python train.py --experts_per_token=1 --normalize_top_k=false --routed_scale=1.0 --balance_loss=0.00634 --balance_bias=false --scale_expert_input=true --norm="rmsnorm" --dataset="wikipedia_en"
Below are experts of layer 10 (counted from 0) of a mixture-of-experts language model. Rows are named up (a neuron's input weights, with its number), down (a neuron's output weights, with its number) and show model dimensions 64-127. Each number is 50 + 12 x the weight over its row's rms, rounded and kept within 0 to 99.
Before each expert's rows: a language model's description of what the expert responds to. This comes from a sample of Wikipedia text that the model never trained on.

# expert 4
It responds to: Sentence openers
up0:46 47 38 45 50 55 21 24 75 46 62 40 60 52 43 51 50 61 51 48 53 69 49 45 33 39 68 61 50 67 52 56 37 59 54 45 62 52 43 51 64 40 62 30 46 59 53 57 22 60 67 50 43 50 37 36 59 50 52 50 61 30 36 58
down0:40 40 54 52 53 50 68 44 43 46 37 41 42 43 39 40 33 39 42 67 52 30 54 66 51 49 12 64 30 28 36 49 55 53 69 81 36 43 59 60 49 45 42 80 50 56 58 43 46 41 41 40 50 43 49 47 32 51 42 61 47 42 32 53
up1:49 22 43 49 59 39 53 50 43 37 47 55 38 47 67 53 57 54 39 41 46 39 66 61 55 49 49 40 33 56 61 21 39 36 60 51 43 42 44 51 40 59 46 41 38 63 63 61 45 56 45 55 39 48 51 66 50 44 49 50 46 58 44 25
down1:65 60 32 43 49 65 50 49 63 51 57 46 36 41 58 60 53 62 66 50 43 61 53 63 74 53 70 28 58 62 38 56 40 56 36 57 51 49 39 58 48 64 47 65 72 35 75 44 70 68 35 55 55 40 42 38 46 39 42 37 40 49 79 65
up2:41 36 41 58 32 71 44 56 57 64 45 63 61 28 40 52 39 60 23 46 67 56 30 62 58 61 54 56 53 41 72 57 65 20 40 47 49 53 52 35 22 75 51 59 46 24 58 49 51 49 70 43 63 41 32 35 57 69 64 41 46 63 58 44
down2:48 66 51 82 58 44 51 48 50 49 52 46 36 66 56 27 58 27 53 49 22 50 69 58 55 37 57 51 34 38 46 51 47 50 64 79 65 36 37 43 48 54 61 50 53 56 50 56 41 62 52 40 53 43 48 64 40 56 54 58 78 34 31 33
up3:48 42 59 48 60 74 56 54 43 47 44 53 53 47 38 71 46 53 50 33 64 52 66 63 64 46 48 44 44 46 64 55 51 30 55 50 60 36 54 68 55 63 63 31 51 55 48 58 63 44 50 77 57 52 34 51 43 53 48 39 45 48 39 55
down3:53 38 53 42 46 38 41 45 56 48 48 36 40 38 39 43 51 48 72 44 65 43 71 62 71 51 50 61 64 65 53 57 60 78 24 39 53 48 61 63 30 45 49 63 71 41 38 50 47 48 34 30 51 36 30 42 49 42 55 51 38 63 40 61
up4:35 65 28 68 49 33 43 52 63 52 46 43 88 39 50 41 37 53 55 37 48 54 64 56 40 55 48 48 47 56 53 54 25 52 62 46 66 54 54 30 43 37 63 53 64 71 53 75 53 53 54 64 66 57 45 66 54 42 55 52 66 53 25 64
down4:63 48 40 36 57 38 76 66 44 45 77 60 43 63 43 49 47 39 56 53 45 35 58 34 36 36 52 26 57 50 57 63 61 60 39 23 44 42 71 30 44 49 45 44 55 54 67 43 43 50 30 47 59 52 35 39 49 45 27 63 50 41 68 48
up5:67 52 48 21 33 43 33 29 48 42 46 29 35 40 49 33 56 41 56 36 40 45 46 53 46 32 59 65 54 63 57 51 42 46 36 53 42 48 50 35 54 43 51 50 49 43 58 35 25 42 48 43 49 46 52 57 44 48 32 30 60 36 55 51
down5:25 67 64 48 56 65 40 60 51 52 41 65 55 59 40 54 53 55 39 33 38 55 46 47 48 50 27 37 60 46 47 48 41 50 63 66 33 41 62 56 43 60 43 59 32 50 45 45 59 61 64 60 43 67 71 49 27 35 38 63 52 67 61 44
up6:56 67 47 40 53 38 38 21 68 38 34 38 56 68 54 46 42 57 76 65 60 38 31 69 49 51 74 52 29 33 51 46 31 67 46 61 53 47 53 37 47 48 28 34 38 27 42 58 55 56 46 37 38 46 57 34 56 38 62 71 39 37 54 36
down6:55 34 58 51 50 50 55 60 50 62 52 55 49 46 54 36 53 48 37 51 33 53 63 45 46 50 57 42 37 46 40 50 52 40 50 99 49 39 41 54 43 47 51 45 53 52 63 45 46 51 52 64 52 58 49 67 45 63 58 53 41 44 42 64
up7:53 54 39 41 46 58 65 35 50 29 61 72 47 41 35 54 41 45 54 46 44 42 45 69 57 70 56 51 47 59 56 53 40 37 46 38 50 41 46 45 80 39 52 63 47 39 48 46 38 83 68 49 45 49 61 58 43 37 34 50 49 46 71 53
down7:35 61 55 39 57 47 45 62 50 78 56 49 49 68 46 50 34 30 21 55 58 47 70 34 33 40 40 34 43 24 60 48 58 36 54 43 33 64 65 60 58 56 43 44 48 64 59 71 49 43 53 71 34 56 51 71 52 74 72 75 48 24 35 21
up8:71 31 39 33 32 32 49 44 62 36 36 65 35 37 39 43 66 45 42 51 49 58 58 73 58 55 48 45 80 31 57 39 32 43 35 54 57 45 50 23 40 39 49 47 50 61 50 59 51 57 43 48 70 67 58 55 37 41 66 56 71 55 57 56
down8:40 55 57 60 48 52 47 34 67 43 44 36 50 49 35 43 43 56 73 45 48 76 64 63 33 47 47 41 67 48 40 50 59 48 43 28 46 34 66 43 24 46 55 46 58 65 59 56 40 67 50 46 64 38 58 63 51 51 12 72 53 55 66 64
up9:55 53 52 45 44 41 78 56 57 63 66 59 49 23 47 41 56 42 46 55 59 62 61 62 42 63 44 41 38 60 49 50 44 47 43 38 52 71 40 70 66 34 78 48 61 45 42 44 55 48 52 58 68 42 45 47 42 58 71 44 55 50 66 39
down9:31 50 24 55 46 43 63 65 56 56 52 31 36 59 53 54 49 42 38 60 52 45 59 40 51 52 42 38 61 50 73 35 64 47 53 12 30 55 50 41 57 42 46 33 35 57 46 74 53 40 51 55 48 55 77 57 64 42 33 67 53 52 40 45
up10:61 44 48 46 49 61 48 58 44 42 57 44 70 50 54 62 95 66 53 42 31 46 63 36 53 63 51 44 41 49 42 35 67 37 62 47 54 69 68 67 62 61 71 43 60 69 35 71 48 53 60 46 34 20 40 49 49 49 53 37 41 62 56 58
down10:57 34 50 45 67 57 61 49 41 54 33 36 54 31 29 54 57 43 45 50 58 47 50 55 41 44 02 60 52 49 57 50 47 78 54 71 60 44 42 44 50 45 41 57 44 48 52 45 52 56 52 60 48 60 53 67 51 42 45 56 39 51 39 54
up11:54 49 38 70 54 52 52 51 36 57 39 45 46 43 53 73 41 60 35 53 47 56 40 56 15 51 53 62 53 53 46 51 36 36 69 41 50 33 55 55 56 58 44 55 50 51 53 38 48 65 48 43 35 55 67 37 56 42 48 34 50 50 41 44
down11:48 72 50 56 32 36 63 45 44 39 49 43 50 59 57 50 33 45 60 65 58 45 47 43 54 65 41 51 42 31 77 61 71 54 43 63 48 60 49 59 61 47 54 54 58 65 52 54 69 60 45 81 66 42 19 47 52 52 49 54 40 51 41 21
up12:50 45 39 51 35 35 50 33 48 64 48 58 51 52 59 49 25 51 49 59 06 49 51 24 52 30 51 54 50 33 45 48 54 46 64 49 53 50 60 53 41 55 68 70 44 45 61 54 29 50 54 50 54 49 49 25 59 59 31 34 53 78 47 49
down12:52 50 64 50 58 50 50 57 63 42 41 51 43 50 53 36 70 50 72 46 57 55 18 56 38 55 10 52 62 57 33 56 62 65 60 86 57 19 66 40 72 60 50 36 41 50 31 32 53 66 57 35 36 56 60 47 57 30 41 68 65 56 46 55
up13:60 41 66 33 44 31 51 29 64 47 59 51 35 44 54 37 42 45 46 54 51 37 58 38 36 56 49 50 61 32 66 51 45 51 19 52 33 42 57 50 43 42 56 19 74 55 81 49 47 45 61 55 55 62 49 33 34 47 47 32 53 39 51 39
down13:67 53 64 68 59 57 37 45 42 61 41 35 66 57 24 41 29 59 54 46 46 62 30 63 53 28 28 45 63 47 57 52 28 44 61 67 58 43 39 55 23 67 44 53 39 31 41 53 38 45 39 51 54 40 54 77 51 40 53 41 62 60 38 42
up14:48 39 39 46 35 51 38 44 69 52 62 40 47 32 61 50 55 57 60 30 77 55 43 52 86 76 53 58 48 43 50 57 41 52 69 47 43 63 45 61 62 29 70 29 40 51 55 54 33 45 57 31 61 55 54 51 28 42 72 47 43 50 70 49
down14:30 44 44 63 43 46 45 43 70 38 54 40 50 57 64 34 46 51 57 48 22 41 64 58 51 40 50 49 55 49 54 28 49 49 43 63 55 41 58 50 73 61 51 55 39 40 48 48 56 52 58 57 52 40 67 43 56 52 38 45 52 41 55 45
up15:81 20 59 55 47 40 49 58 58 49 37 44 51 34 50 37 59 44 63 33 67 59 67 48 35 67 54 55 54 22 28 49 46 64 57 38 50 64 67 25 53 38 47 46 41 61 46 48 56 50 55 43 52 42 26 55 67 54 43 50 51 44 45 49
down15:53 62 42 56 51 47 64 28 42 30 35 50 55 64 60 36 42 47 58 27 57 51 46 66 61 44 68 66 62 53 53 25 52 55 66 26 52 49 44 60 41 46 33 36 60 59 46 46 71 53 57 28 64 46 54 31 46 55 54 45 37 45 50 44
up16:62 46 35 42 48 33 30 25 47 65 48 37 61 59 55 46 45 49 70 50 79 61 45 63 74 48 64 61 41 41 44 39 32 66 44 49 54 50 55 48 52 47 47 35 38 52 40 49 42 52 54 55 55 61 55 37 26 37 33 62 56 32 35 39
down16:54 44 68 45 52 54 53 51 53 60 49 57 57 34 52 52 47 58 28 46 26 57 55 50 41 53 70 45 46 48 57 45 59 35 61 98 44 46 48 43 56 45 42 56 60 43 62 50 52 43 64 54 50 51 64 53 48 45 47 72 39 45 38 63
up17:50 34 52 56 51 50 60 48 32 53 44 71 51 38 32 43 51 71 54 51 59 33 64 35 52 37 58 35 45 40 51 54 68 61 55 49 43 48 18 36 56 54 68 50 54 66 53 49 47 55 45 55 49 47 39 48 33 36 49 51 50 64 65 52
down17:36 62 53 44 38 51 48 50 61 81 40 33 64 57 58 42 43 24 51 46 44 69 45 63 38 63 54 66 73 42 55 34 44 53 60 76 54 43 51 61 66 68 60 29 39 51 43 54 43 47 45 50 43 34 70 57 66 48 47 45 54 45 43 34
up18:59 54 50 55 67 61 64 73 67 75 57 55 46 42 46 34 60 62 48 42 25 45 64 66 17 61 47 47 52 59 68 44 67 41 74 52 43 61 49 67 15 45 73 82 50 72 64 48 36 47 42 63 40 43 40 45 32 54 37 37 23 55 43 40
down18:56 44 60 47 42 39 51 43 42 64 33 56 39 38 65 45 57 43 66 48 58 51 41 26 58 57 62 72 53 48 63 65 25 68 44 57 71 35 46 55 54 59 45 38 26 44 43 43 62 66 27 50 76 41 55 35 58 36 68 63 56 73 64 62
up19:44 41 45 51 32 66 61 60 54 45 51 48 41 47 47 60 65 59 58 39 59 56 40 77 36 63 54 44 67 58 61 09 60 43 40 49 44 25 51 53 56 44 51 54 51 35 61 54 55 45 58 44 59 36 60 71 34 66 56 45 67 43 56 31
down19:66 51 61 64 55 51 49 33 45 67 54 32 56 45 27 42 46 51 48 63 68 43 80 48 35 54 39 30 50 47 47 59 26 57 51 62 43 73 53 56 45 59 42 59 46 70 35 33 49 76 55 67 37 53 54 70 56 54 43 70 30 46 37 33
up20:45 22 40 60 29 45 27 35 55 64 54 36 41 67 61 55 53 43 28 50 46 55 54 50 62 46 42 53 61 51 66 50 47 61 63 45 69 65 65 58 46 60 52 64 57 41 60 48 45 40 83 59 35 38 62 42 51 66 20 38 46 46 42 40
down20:61 50 41 77 68 44 58 60 36 49 50 72 28 67 59 41 53 45 59 44 48 53 45 41 50 53 43 46 48 58 47 76 55 62 49 45 49 32 50 19 55 63 45 42 58 53 37 55 55 56 61 55 45 46 49 48 57 40 54 44 71 55 61 47
up21:65 66 51 45 50 58 43 65 65 32 45 50 43 59 52 30 56 40 41 26 55 56 50 66 51 48 45 54 48 36 54 70 64 55 91 52 47 26 55 78 55 66 32 60 36 50 58 64 47 44 37 54 58 50 72 49 20 41 49 61 45 31 34 46
down21:59 49 80 42 56 61 58 28 56 51 49 59 52 40 40 57 61 57 58 36 35 45 56 51 36 47 28 61 59 51 31 44 29 42 27 48 34 61 57 38 59 46 49 47 50 34 51 38 41 59 59 33 49 55 47 55 38 71 38 66 53 48 63 70
up22:60 41 41 39 60 31 22 51 66 39 48 21 78 43 68 69 81 39 32 39 54 40 35 46 31 46 60 50 35 59 56 46 37 39 45 49 47 42 63 26 38 59 43 63 42 64 51 57 54 30 45 69 52 54 49 32 56 55 60 40 48 40 45 54
down22:46 43 52 48 40 30 74 39 59 58 55 48 54 66 45 61 37 50 73 43 50 66 41 58 68 50 68 49 56 51 25 40 55 66 72 57 56 46 39 59 49 47 45 45 74 38 75 51 49 68 42 28 58 42 42 48 41 32 45 49 39 54 65 41
up23:49 47 49 52 64 61 58 72 41 49 44 49 55 51 45 52 76 51 32 16 17 59 44 45 11 42 55 50 39 58 61 41 53 46 54 58 52 57 60 74 50 55 35 50 73 59 69 65 15 66 46 49 37 53 39 43 34 68 56 34 37 50 32 64
down23:39 61 28 29 55 51 59 60 32 57 55 48 50 28 55 63 60 59 46 55 77 39 37 29 58 58 52 68 43 51 60 59 34 48 52 57 49 53 30 51 45 47 53 40 39 45 56 43 56 52 42 44 62 30 56 48 55 34 47 37 57 63 66 56
up24:61 29 69 54 59 49 65 72 26 63 57 67 60 49 45 59 56 61 50 63 18 39 47 64 42 63 42 46 50 48 57 52 73 26 55 43 49 45 52 60 29 34 61 45 50 62 44 57 56 47 38 49 43 44 26 36 70 59 56 49 59 65 64 44
down24:68 33 40 49 37 51 46 52 62 45 47 47 70 31 49 39 29 44 60 37 70 50 47 42 34 44 44 66 72 56 50 61 55 65 40 50 62 63 36 53 49 65 47 46 57 39 57 48 60 64 41 52 57 33 57 46 47 28 43 50 63 39 51 41
up25:36 45 59 54 79 64 55 60 46 50 33 45 59 54 48 51 57 52 62 47 59 42 44 68 39 76 42 31 52 28 63 49 59 54 39 45 43 49 46 55 75 57 45 19 53 27 48 83 50 45 65 55 49 65 46 49 46 60 57 61 41 46 67 44
down25:72 28 50 52 41 51 63 35 38 48 45 52 33 41 55 35 42 39 45 39 55 51 47 50 50 32 38 62 56 57 44 58 34 52 69 56 57 56 35 66 29 70 60 49 82 34 62 37 41 68 45 29 41 44 54 55 59 64 50 26 31 41 50 54
up26:45 67 21 51 50 61 58 49 43 38 42 46 64 50 54 59 53 53 45 25 54 44 30 84 56 67 60 63 54 74 53 78 29 60 49 41 58 26 68 28 26 53 51 55 44 45 40 52 41 36 54 66 38 79 64 41 48 29 44 51 43 58 67 52
down26:39 55 31 49 51 42 64 44 60 61 54 50 28 52 57 54 27 47 65 50 60 51 63 40 50 58 36 29 45 42 52 42 69 57 44 19 45 73 60 64 39 56 57 37 59 54 60 57 60 60 40 58 62 34 20 55 53 67 32 67 58 34 31 31
up27:56 22 66 54 52 65 42 71 61 55 62 29 44 40 34 55 65 46 42 38 45 40 44 80 50 45 54 51 38 56 68 59 45 48 49 51 43 54 48 64 53 42 43 52 54 47 67 55 50 38 26 51 48 73 08 38 39 54 46 34 32 24 38 59
down27:47 47 51 32 41 47 45 29 52 65 50 52 49 46 63 76 35 44 44 57 56 46 53 27 64 46 48 55 68 51 63 41 45 49 51 39 68 66 36 54 42 64 56 64 50 46 56 29 49 39 34 51 63 33 37 32 54 53 61 16 54 55 65 47
up28:39 49 43 70 33 46 46 50 56 62 53 30 64 58 45 69 62 49 41 40 51 65 42 33 52 50 56 54 52 58 44 39 44 58 72 52 45 67 64 36 19 43 52 57 42 67 47 64 45 62 70 41 16 61 77 64 60 43 30 59 43 53 50 52
down28:53 69 47 49 44 66 51 47 54 41 50 61 34 36 49 45 60 63 44 47 34 40 56 72 56 61 48 42 37 39 61 49 52 46 43 79 43 43 51 59 60 46 41 59 48 53 47 58 76 41 43 57 69 45 37 43 50 67 45 33 53 49 54 38
up29:46 40 99 37 36 53 53 54 49 64 34 49 57 38 32 34 68 50 48 64 30 37 63 52 36 60 48 56 67 48 59 29 60 44 36 55 49 66 59 66 59 30 64 59 43 52 41 44 66 53 57 38 53 59 59 43 57 48 73 52 41 25 38 37
down29:73 53 41 41 38 57 43 44 51 52 53 38 55 39 28 21 51 53 70 53 81 49 49 45 41 51 31 43 68 43 39 56 42 31 47 72 38 46 64 47 44 63 43 38 35 45 48 54 61 56 32 65 63 53 71 43 57 44 69 48 65 47 26 41
up30:47 31 60 20 46 40 49 46 38 37 53 56 42 47 32 53 45 58 34 45 56 51 40 43 50 56 55 42 67 16 55 64 39 52 55 45 48 55 47 33 41 51 39 59 51 33 41 36 69 64 48 53 39 56 49 49 63 35 58 51 45 78 66 66
down30:55 54 48 56 52 52 35 62 61 54 49 57 36 79 47 52 41 79 48 36 35 63 43 53 40 62 44 44 49 40 45 34 53 35 58 49 57 46 34 51 44 53 54 60 58 56 51 55 36 30 55 71 75 49 40 52 43 46 36 32 59 46 58 47
up31:37 48 49 43 68 55 32 40 32 62 49 54 64 46 44 27 50 49 50 60 54 47 40 76 50 44 46 42 51 46 53 83 56 77 42 43 36 50 47 44 51 45 45 37 55 28 47 58 38 48 33 62 48 68 59 45 60 67 60 50 30 61 63 41
down31:45 40 42 44 53 48 50 52 50 48 55 55 44 51 55 46 30 44 50 48 61 46 52 28 40 44 30 64 57 76 53 54 58 30 44 32 52 60 52 34 43 71 59 44 59 55 63 40 51 41 38 38 62 66 49 52 62 55 51 34 84 34 32 74
up32:50 50 49 50 43 59 48 60 48 50 52 45 80 73 63 65 78 53 27 50 57 56 37 49 78 54 56 50 32 65 29 60 37 49 48 53 64 55 49 54 34 66 69 51 48 50 58 64 36 44 70 64 25 43 76 48 38 50 28 60 50 46 49 41
down32:59 64 41 46 51 54 50 46 66 57 54 44 42 34 57 43 49 48 59 52 53 46 64 62 60 55 28 37 34 56 54 35 56 55 45 82 43 53 59 58 57 57 67 65 42 39 43 59 65 59 58 51 33 42 22 60 47 77 62 30 54 45 49 47
up33:45 58 52 65 56 58 73 54 51 53 54 49 38 55 68 57 49 31 51 46 39 57 37 41 47 35 60 44 25 39 21 38 65 49 56 54 32 56 39 56 70 44 69 41 79 47 52 54 54 64 50 22 51 48 70 43 46 55 53 58 63 48 49 49
down33:44 64 62 45 42 50 34 33 51 56 54 60 81 78 48 64 55 46 57 70 41 62 36 66 55 66 42 48 40 17 49 18 53 49 47 74 45 63 39 40 68 27 59 49 32 35 59 64 45 43 64 54 34 62 54 51 74 49 47 52 36 71 77 37
up34:47 48 51 66 65 53 54 25 55 43 36 48 31 64 45 25 57 45 65 43 47 72 48 46 43 38 66 24 41 59 51 44 65 44 31 47 57 30 70 30 69 34 49 63 62 35 43 50 49 56 48 69 46 67 56 63 35 51 47 53 23 28 69 45
down34:50 53 67 29 45 45 36 50 63 48 51 49 29 60 63 90 57 55 40 63 57 46 51 48 53 51 48 63 41 43 57 43 37 54 53 11 28 51 38 52 24 55 63 53 54 52 36 57 72 51 40 48 24 48 57 57 62 64 41 50 31 59 58 54
up35:59 32 30 55 38 39 53 27 63 39 40 40 48 49 55 55 52 38 55 22 46 53 53 75 49 48 48 53 53 50 69 45 11 48 57 46 67 52 61 51 44 58 43 65 50 55 43 39 37 32 62 55 47 73 51 66 43 45 43 31 49 49 40 45
down35:37 55 38 54 60 55 68 58 54 69 67 70 32 53 65 64 42 49 63 33 44 41 73 30 56 59 82 52 50 34 59 68 57 56 59 14 44 49 62 50 46 44 28 49 67 55 54 38 58 68 39 39 64 35 58 40 40 40 32 91 34 47 79 59
up36:47 53 36 57 54 40 37 24 52 53 51 41 56 48 40 60 41 35 48 34 47 25 81 65 41 63 52 36 40 25 64 45 20 52 52 35 68 52 61 51 45 33 43 61 45 52 47 60 52 59 36 81 60 41 50 65 70 59 32 46 60 59 51 65
down36:51 66 35 42 46 50 53 64 31 35 46 36 50 39 44 62 36 60 52 64 51 34 48 38 60 50 58 25 60 54 52 46 75 74 46 07 49 65 66 48 31 46 37 62 52 34 45 47 54 48 47 49 63 54 42 25 40 32 40 57 24 50 59 47
up37:47 44 62 37 56 44 21 51 57 47 39 50 64 57 48 82 56 50 46 69 47 56 53 58 70 52 50 42 51 64 39 58 22 43 25 46 56 40 57 43 47 43 37 32 58 81 70 63 65 62 65 62 23 68 71 55 65 43 46 63 41 44 56 47
down37:69 35 40 54 47 30 59 33 50 70 58 61 27 60 63 35 50 61 59 38 35 46 41 44 53 58 68 23 51 68 45 57 36 38 56 58 47 43 48 48 58 82 47 47 68 45 55 62 50 55 39 33 46 46 39 47 54 55 25 39 42 44 60 56
up38:68 48 60 25 57 46 53 54 29 57 37 57 39 53 46 29 41 49 53 59 16 71 53 72 71 73 49 62 39 65 42 56 40 47 38 51 52 49 62 68 62 45 60 49 57 31 42 50 52 54 40 55 51 77 52 58 34 59 44 54 49 30 57 38
down38:64 48 47 54 42 67 45 45 55 50 50 59 53 32 62 69 51 67 56 57 65 32 53 33 27 39 38 29 50 51 44 49 49 24 63 27 41 63 46 48 23 59 32 40 51 25 54 25 65 60 47 30 39 35 59 37 63 35 48 70 42 48 58 56
up39:64 35 82 51 63 52 46 44 40 47 44 27 33 48 61 33 43 44 39 47 48 69 44 46 29 02 57 53 56 61 61 58 46 36 53 55 54 40 53 50 52 60 54 42 45 37 50 31 49 38 33 60 53 66 44 56 41 52 33 36 51 08 41 27
down39:55 64 47 45 50 77 40 33 45 47 51 38 69 28 28 61 47 48 46 45 51 57 56 55 66 65 52 52 61 30 60 32 34 40 57 40 42 52 37 54 49 44 53 56 60 32 52 39 60 40 33 48 56 45 66 37 35 38 49 56 56 57 79 50
up40:58 65 67 57 59 74 58 69 57 55 72 40 42 73 49 48 73 37 48 40 48 60 66 34 42 52 54 65 51 36 57 50 76 56 64 53 74 52 48 52 74 73 47 48 56 56 30 58 41 43 24 44 51 41 53 41 75 69 50 63 55 39 07 52
down40:48 53 64 42 54 38 64 67 52 47 56 31 58 29 47 58 59 46 35 44 53 50 49 45 26 47 30 57 57 50 49 51 30 46 45 28 25 64 45 40 61 47 54 49 49 43 50 34 51 48 66 44 51 60 52 44 50 37 48 54 28 52 43 73
up41:21 38 71 50 71 43 44 30 69 39 64 41 52 59 60 51 49 45 54 34 78 46 52 51 70 45 43 42 62 37 62 72 61 59 42 47 46 29 51 55 71 70 47 56 63 57 53 68 28 52 52 49 57 66 56 49 55 44 51 67 59 52 33 30
down41:58 39 57 28 54 51 70 67 41 55 65 48 42 48 37 41 36 33 47 33 41 50 24 51 47 25 39 44 61 54 61 63 74 42 49 06 35 56 45 53 38 51 61 37 59 33 57 42 56 41 54 36 40 37 40 53 60 57 49 63 60 44 59 72
up42:31 65 44 41 57 58 39 45 54 36 63 31 60 50 48 67 54 51 46 37 03 58 57 29 62 79 64 44 50 44 57 36 48 36 52 51 45 59 81 61 67 61 63 31 64 41 48 58 33 61 73 36 37 44 44 51 62 45 47 52 39 41 47 50
down42:60 27 46 37 41 36 71 65 26 50 36 35 34 58 53 44 74 67 33 62 64 28 54 27 36 55 29 43 42 52 25 69 45 50 44 73 55 41 34 72 49 45 33 54 56 43 45 52 65 67 36 66 50 58 66 51 44 55 57 49 55 40 52 54
up43:51 65 41 56 51 25 51 23 59 32 65 36 54 35 46 48 39 64 64 44 43 68 46 60 82 75 65 33 28 49 51 48 49 27 47 54 50 30 56 33 57 41 64 42 43 52 28 47 47 31 48 67 48 49 51 55 32 62 48 44 34 39 61 51
down43:49 34 55 51 39 52 41 57 73 40 34 59 46 43 66 62 70 52 37 50 51 39 62 82 57 49 46 61 37 51 41 36 45 59 50 21 63 47 52 79 53 49 39 78 41 46 41 47 56 57 34 37 42 31 43 44 55 49 48 45 07 67 60 51
up44:53 67 61 51 54 40 42 31 54 73 48 44 53 47 41 37 22 63 30 46 41 47 19 42 41 37 65 59 34 56 27 54 43 29 08 45 46 54 61 47 53 52 35 53 63 38 65 66 62 56 47 45 55 38 50 37 50 54 61 44 54 42 45 37
down44:43 69 52 32 45 51 47 54 52 47 58 41 58 52 45 58 66 66 56 44 37 60 65 41 44 48 51 39 50 42 60 49 50 39 82 83 28 42 45 39 41 65 55 43 55 43 52 72 47 26 41 67 47 41 59 53 48 53 50 62 75 60 52 42
up45:51 74 50 54 31 45 36 42 44 69 45 35 64 57 63 56 47 38 43 35 66 77 39 31 62 40 58 56 37 37 42 48 57 53 65 50 56 49 55 44 71 61 48 50 34 33 46 73 33 36 31 47 33 39 64 49 32 58 39 67 39 47 43 44
down45:23 30 73 36 55 46 51 65 55 58 47 51 56 57 47 53 74 43 41 36 46 40 67 69 48 54 64 60 47 54 51 45 50 33 67 42 47 19 61 42 68 41 60 51 48 66 44 42 58 58 62 59 59 69 43 48 60 67 73 46 46 47 37 68
up46:49 27 55 54 26 50 51 61 37 69 45 33 68 48 47 77 62 49 31 53 54 46 52 27 64 43 53 52 48 21 46 32 54 63 64 43 49 60 44 52 58 48 53 49 48 45 80 64 52 37 65 33 35 40 32 35 63 33 49 48 36 47 72 49
down46:53 69 52 44 56 56 62 31 42 38 56 37 54 55 40 52 39 52 44 44 30 43 56 62 50 66 63 44 47 65 51 45 56 59 49 74 40 54 49 52 55 65 66 45 50 57 40 56 61 46 57 60 77 52 47 63 31 60 65 28 53 53 50 32
up47:61 45 78 49 48 58 64 58 30 61 51 30 45 53 38 53 62 70 31 61 21 39 44 33 50 48 47 48 53 50 59 48 55 54 54 48 47 47 59 60 31 53 64 48 50 49 46 40 57 59 27 51 25 58 64 56 66 45 52 45 34 44 58 56
down47:52 40 32 50 32 41 54 59 48 54 59 38 62 40 44 59 62 62 60 47 38 67 69 62 28 63 27 48 50 50 40 38 38 44 36 70 46 53 46 35 51 49 73 66 50 53 51 50 63 45 54 62 68 58 30 41 39 51 58 24 65 40 40 64
up48:46 33 67 50 49 60 58 52 58 52 47 65 43 26 38 26 50 39 63 81 34 57 90 59 54 48 47 36 34 57 56 58 34 47 42 50 29 46 53 53 54 37 35 44 59 38 74 35 54 57 55 52 55 51 42 77 44 46 49 29 51 34 58 45
down48:65 57 53 50 36 60 37 24 58 47 47 35 35 36 61 62 44 69 48 72 72 18 43 48 52 46 55 49 61 57 23 43 34 35 36 47 40 57 61 50 36 63 40 72 28 61 30 47 50 34 31 30 56 47 58 48 34 50 43 59 52 48 48 49
up49:66 44 52 34 45 52 49 45 44 56 49 61 58 43 54 53 40 58 44 66 46 30 64 55 38 56 50 52 33 61 38 66 81 43 50 49 40 67 47 38 32 50 49 65 65 54 73 50 61 47 50 55 58 34 34 50 69 50 68 36 59 69 66 44
down49:65 44 48 72 64 50 33 34 64 41 40 47 58 51 55 44 62 71 53 36 29 44 32 57 55 36 70 39 48 56 40 38 25 59 51 81 64 45 57 33 47 51 44 42 20 43 46 59 43 54 36 31 45 59 32 41 35 21 47 34 54 44 47 42
up50:40 51 60 53 42 55 36 51 51 58 39 36 57 63 58 54 47 64 29 40 17 45 28 58 53 49 64 63 33 69 54 43 33 47 37 49 59 58 56 45 43 49 53 59 52 54 47 57 41 52 72 51 30 66 53 51 32 51 34 42 40 32 32 49
down50:68 45 48 53 47 45 49 42 55 65 78 57 32 38 56 61 55 60 63 60 56 53 73 54 79 50 67 51 47 29 34 46 36 56 63 55 50 52 60 49 51 58 42 68 52 56 62 59 70 50 38 62 44 41 29 65 48 42 69 39 70 39 50 34
up51:28 50 52 50 42 66 38 50 46 65 47 64 78 40 55 63 57 57 35 36 61 47 44 42 41 50 61 46 44 48 45 41 61 35 58 51 59 57 49 54 54 55 68 45 51 51 59 38 70 39 75 58 45 34 74 38 45 58 57 48 46 60 40 38
down51:68 54 63 50 61 27 32 52 58 57 60 23 57 66 35 21 39 54 47 52 60 46 67 56 62 44 65 45 60 50 55 66 66 78 48 73 45 30 56 41 44 58 43 58 55 36 34 66 47 57 34 67 48 62 37 73 60 56 63 49 53 42 30 47
up52:29 44 56 39 49 57 44 60 53 31 50 57 29 51 53 24 45 41 44 24 50 51 72 61 56 28 55 31 62 29 58 52 43 47 49 49 52 37 52 48 50 49 50 30 48 45 69 41 41 50 63 39 62 63 45 51 48 44 45 48 57 49 44 67
down52:65 53 67 52 51 46 51 32 46 40 61 49 57 39 40 45 31 56 65 45 35 50 50 46 44 53 30 50 59 51 49 55 31 38 32 67 40 37 45 48 40 72 55 56 53 40 48 46 47 78 41 34 54 48 54 53 40 65 32 65 57 51 47 56
up53:63 43 36 46 57 51 39 53 54 72 57 44 59 55 50 63 49 52 49 43 53 60 59 49 38 68 50 54 45 56 39 42 51 31 45 47 68 38 49 45 75 44 58 53 36 47 34 47 64 44 31 51 48 60 38 48 70 40 46 61 64 42 39 37
down53:47 63 41 56 42 32 65 45 52 40 53 59 45 41 57 59 37 48 47 75 74 69 61 33 57 60 15 36 46 42 62 36 80 50 44 22 36 68 45 50 77 49 47 61 66 58 51 59 50 38 40 51 51 41 44 36 51 55 53 39 49 49 45 51